Below are experts of layer 5 (counted from 0) of a mixture-of-experts language model. Rows are named router (the router's row for the expert), gate (a neuron's input weights, with its number), up (a neuron's input weights, with its number) and show model dimensions 0-127. Each number is 500 + 50 x the weight over its row's rms, rounded and kept within 0 to 999. Numbers have three digits each.
After each expert's rows: a language model's description of what the expert responds to. This comes from a sample of Wikipedia text that the model never trained on.

# expert 18
router:455567547531507517492530491459550439547570487471493492544491434523495502466518546511456480540489530562541452471519527486487472517506542525557535545496500484484517441496507427478523513364493488524494501487507486474511542565517532474563491474497494548547468494366414433504236452485469497555481498475517524430493415477481539499516513513459546455481634478478410465518500404470471682429491
gate0:504461524473436522536472484518543482522547526453516442558503538484442562428347536529465438471574579537520410527503503488545539529424529530514557416476486534444449443523485447488541508465555503500512502482443506566411483419596469442384519502474485505428478452466445397441503511395476402513565450529501558590463531421498494396463500494526596571532579563483515511447477557447485500597500
up0:507496387580457529473499567563361449475462391551459405556531491475506532477441526566516490502486525559548415387455479528456543436542519482556514494473540567475519406581559462556487521513446550551531511501422540500470547454548542489412483513444428485500500491455427425486509515503630442495533534492577494526474534538515543565538537520469499532512465566570426451426583575453526520592482
Description: Foreign surname pieces

# expert 27
router:527625523602416514478491545435506515521477480459445479449507415520550537538615450441396455559422518589471477565492454535551492484457557429517529520479511513508525483494509484513424594477433541477501513506513501507480569539522484414546475474489476505477501467451467495510278503509485480528453433453550468457465442453431567536493501554500518467462475477486377464538477503507489627435575
gate0:532544481581414505433479455562517471514472530478571466433549486490554554483540457453460452524462440485486534444368501540530549509481566463504513651499456466520467446550454451539416513467531557448518529477515462409455575482489500458453511444531577531500478453459473570583519614538540464538441599444579482505431470492507537513581429510440559471583455506364458514530520481523500521609544
up0:483509451531495514554480561492515553451451498481504599548520521467473464550519457593463618471539522478517470514560531526509440558529543541423509452512488490518476573539485492620572498488452397528455515592465545489481553600515544425613549561463577436490494585589490507485458475482461509563520462477423495467378473515427538558457466393543482468425551485543560457573448517535530595461571
Description: Capitalized name starts

# expert 23
router:472547507519512492507552529452521517516495490453497547509544492497533484540514513504424531517500496526546506525504478530470457469510530588525510556504472459499505461482519515365502568390545508454540516512473464474576505540546559480562487435468426515569473510436479501521200466567481511573507452499420483487503436516488404464526548543444538471492512538450425492534491400512459527345512
gate0:501475516528540514557544476454601517524521516525441514494582504570572517577511484492531508437382411545545443477452513570497499488441474537483516509543423506491575540549584444412546453451576531427567454525428484503590542494584546515545440439442485483637426500418564511466419415522457483566466467460418562547550509444550483506568498517436411518458453513535437510445477516549512496542435
up0:534478403512481481524497595497501601429490490490565455513393456552518457494409493479493504532492536423439479522404404444517364486484524436569519485448522463543500485538565487462585521538440578457617396478518499412505532555547428543491443447458560536479559537507572517438506476482558539486462466460556542433501536549523468504503546561412583486503495570441535470467490533540597517474583
Description: Mid-name letter pieces

# expert 13
router:462510504598463524576507531462545480493518435471425517547503476552524443444499494483440475524481544635566516491505510563475499408464514522536522523466498512484533414491489442482445496390473552488531491529466477436524494546511618452583542437518448597595501448424428411455390458533508461528479442417520520442485550470487537451549584612525535394459570491500460385503514494479433578484498
gate0:390476486522428475461412573452475426549468446562517509562543552481495535409465559538484522507524443534562499508486533494447520452567429465490544532428475539424542402502493569472524528504459424524452523550487422484500586534611463420512478489568487475459523521503540495438489496338437411535498429515563498496373468447543535561585487474502550507563487514421508394506499543536464564492539
up0:538536475393514578524506487471527428483522478569523482500595496433532601373553540572494477631568484505449503507554486380538527537484551418508493614441479522442464487451513518452526519440567506551459435584563514628500581443462510467429446527494455498474520415424518598467500496521464443587503438507515536490476474424532518487442474432462532522520545487484499520544575524526443517453530
Description: Word-final pieces

# expert 24
router:461564520606465528476483565413581431487467488464473525505516494497468508563602502481409500504461527621515486526475535593487457432496502518533553515526448513519527410501506508474416484418464583467567461519521525472499539559515513470571490500518495528540496423420487473464369493535570436486445387423537522377516603490442501470524660527537466482493509541507395516499507477507420442485520
gate0:466495480585375452510492557433416506476422503395552553393462503493462525514548484477426543507485411560599455547569507576478451449481415460468555400505528502540536481469496548417592503432501454561426533506535581608413506479528430456529495466551474556537520506511495510532473497514507457532516592509536489513438552434392434519481484446439499479527559416469521463539518473505449525484408
up0:408496441525450499505507386523507518583505430429536468490344455605490488506463536422449434442566540481476477616522513482501491455461484528507501503558434539497515535496550490488499470542526454502525653527503597505514474481464495538519571521553499621460445463483489487568505488606549521396459505444444515518448529532432488434526518496491366525463510490499515484446421509585484481578432
Description: Nationality and institution nouns

# expert 15
router:482562593517500505543503587477586479502474451466475553517563473565488440522480534563429494543473539554553497534528464568502490509518473484464534551444481513514496484478508485481527460438460542517557521546412488455502545588454603490621488492524494533548495464533529488422244426511539439544460509443450505442518532507431581501471536574472546380446498469462489436542486487496449402498537
gate0:475528439557540467493554561478542447489494448532473513468599495535485498478538378541472507577461546558438480463420432497502463447489556390496567524475541463486563483581539561568430486528485455519499478625514467564552461651490507488521510433406470459448515504548503515523459529600535512573454413439531466443529451465545602485469491557442509507463470474451513458497556563577448461508622
up0:540490517390490526434458492470489535512385541454579474405579471562519564527482525460509488409538520427489421451559452543530466532450438582452478506529457524584471535419491465520497498520553460454483487489609537459446631393510413470435505504589573477479488500453579536477512593548567440480546502516503439519481533441415544515516482510543444551557487509467476584529404535525513526572449
Description: Word-final sports codes

# expert 26
router:485586516530397500528378581473603535506511441499475509490570486529540533532471516509415427535524526483582383516535485493498489521531488543473538463468471503511496474485512461498383522539493639507596513519516514441487517485545515481596507527521520548543452473487512491407288488460495444542491469538442470425456509447463533452545574525557538546511488530540420433466479548466426456580542
gate0:495566408621485489541456534515493428548473508527461516432451498548475493391488523552550527499489568477433530518587520615515484461479444492395435573554489577507481566561369512482556457565433533448490489509429567442590518488454497444507534438442522490580474455484508507445455524477477492505468477495581587517369529531445549430517577504511573430558471548463475498502461449402490483513493
up0:466469555407551417532517461560470432474487396440460447592573408459476569416506578492473565502447451505513551466487531535577536575500540467495485542592495569575508459593504579420402538514446427526435482479510509554498474465418524527528544516476448478501531428536444514575449461444460416445595504516568475519586529528463507507447433496496515417459502530489461593537520535455572485445516
Description: Word-initial prefixes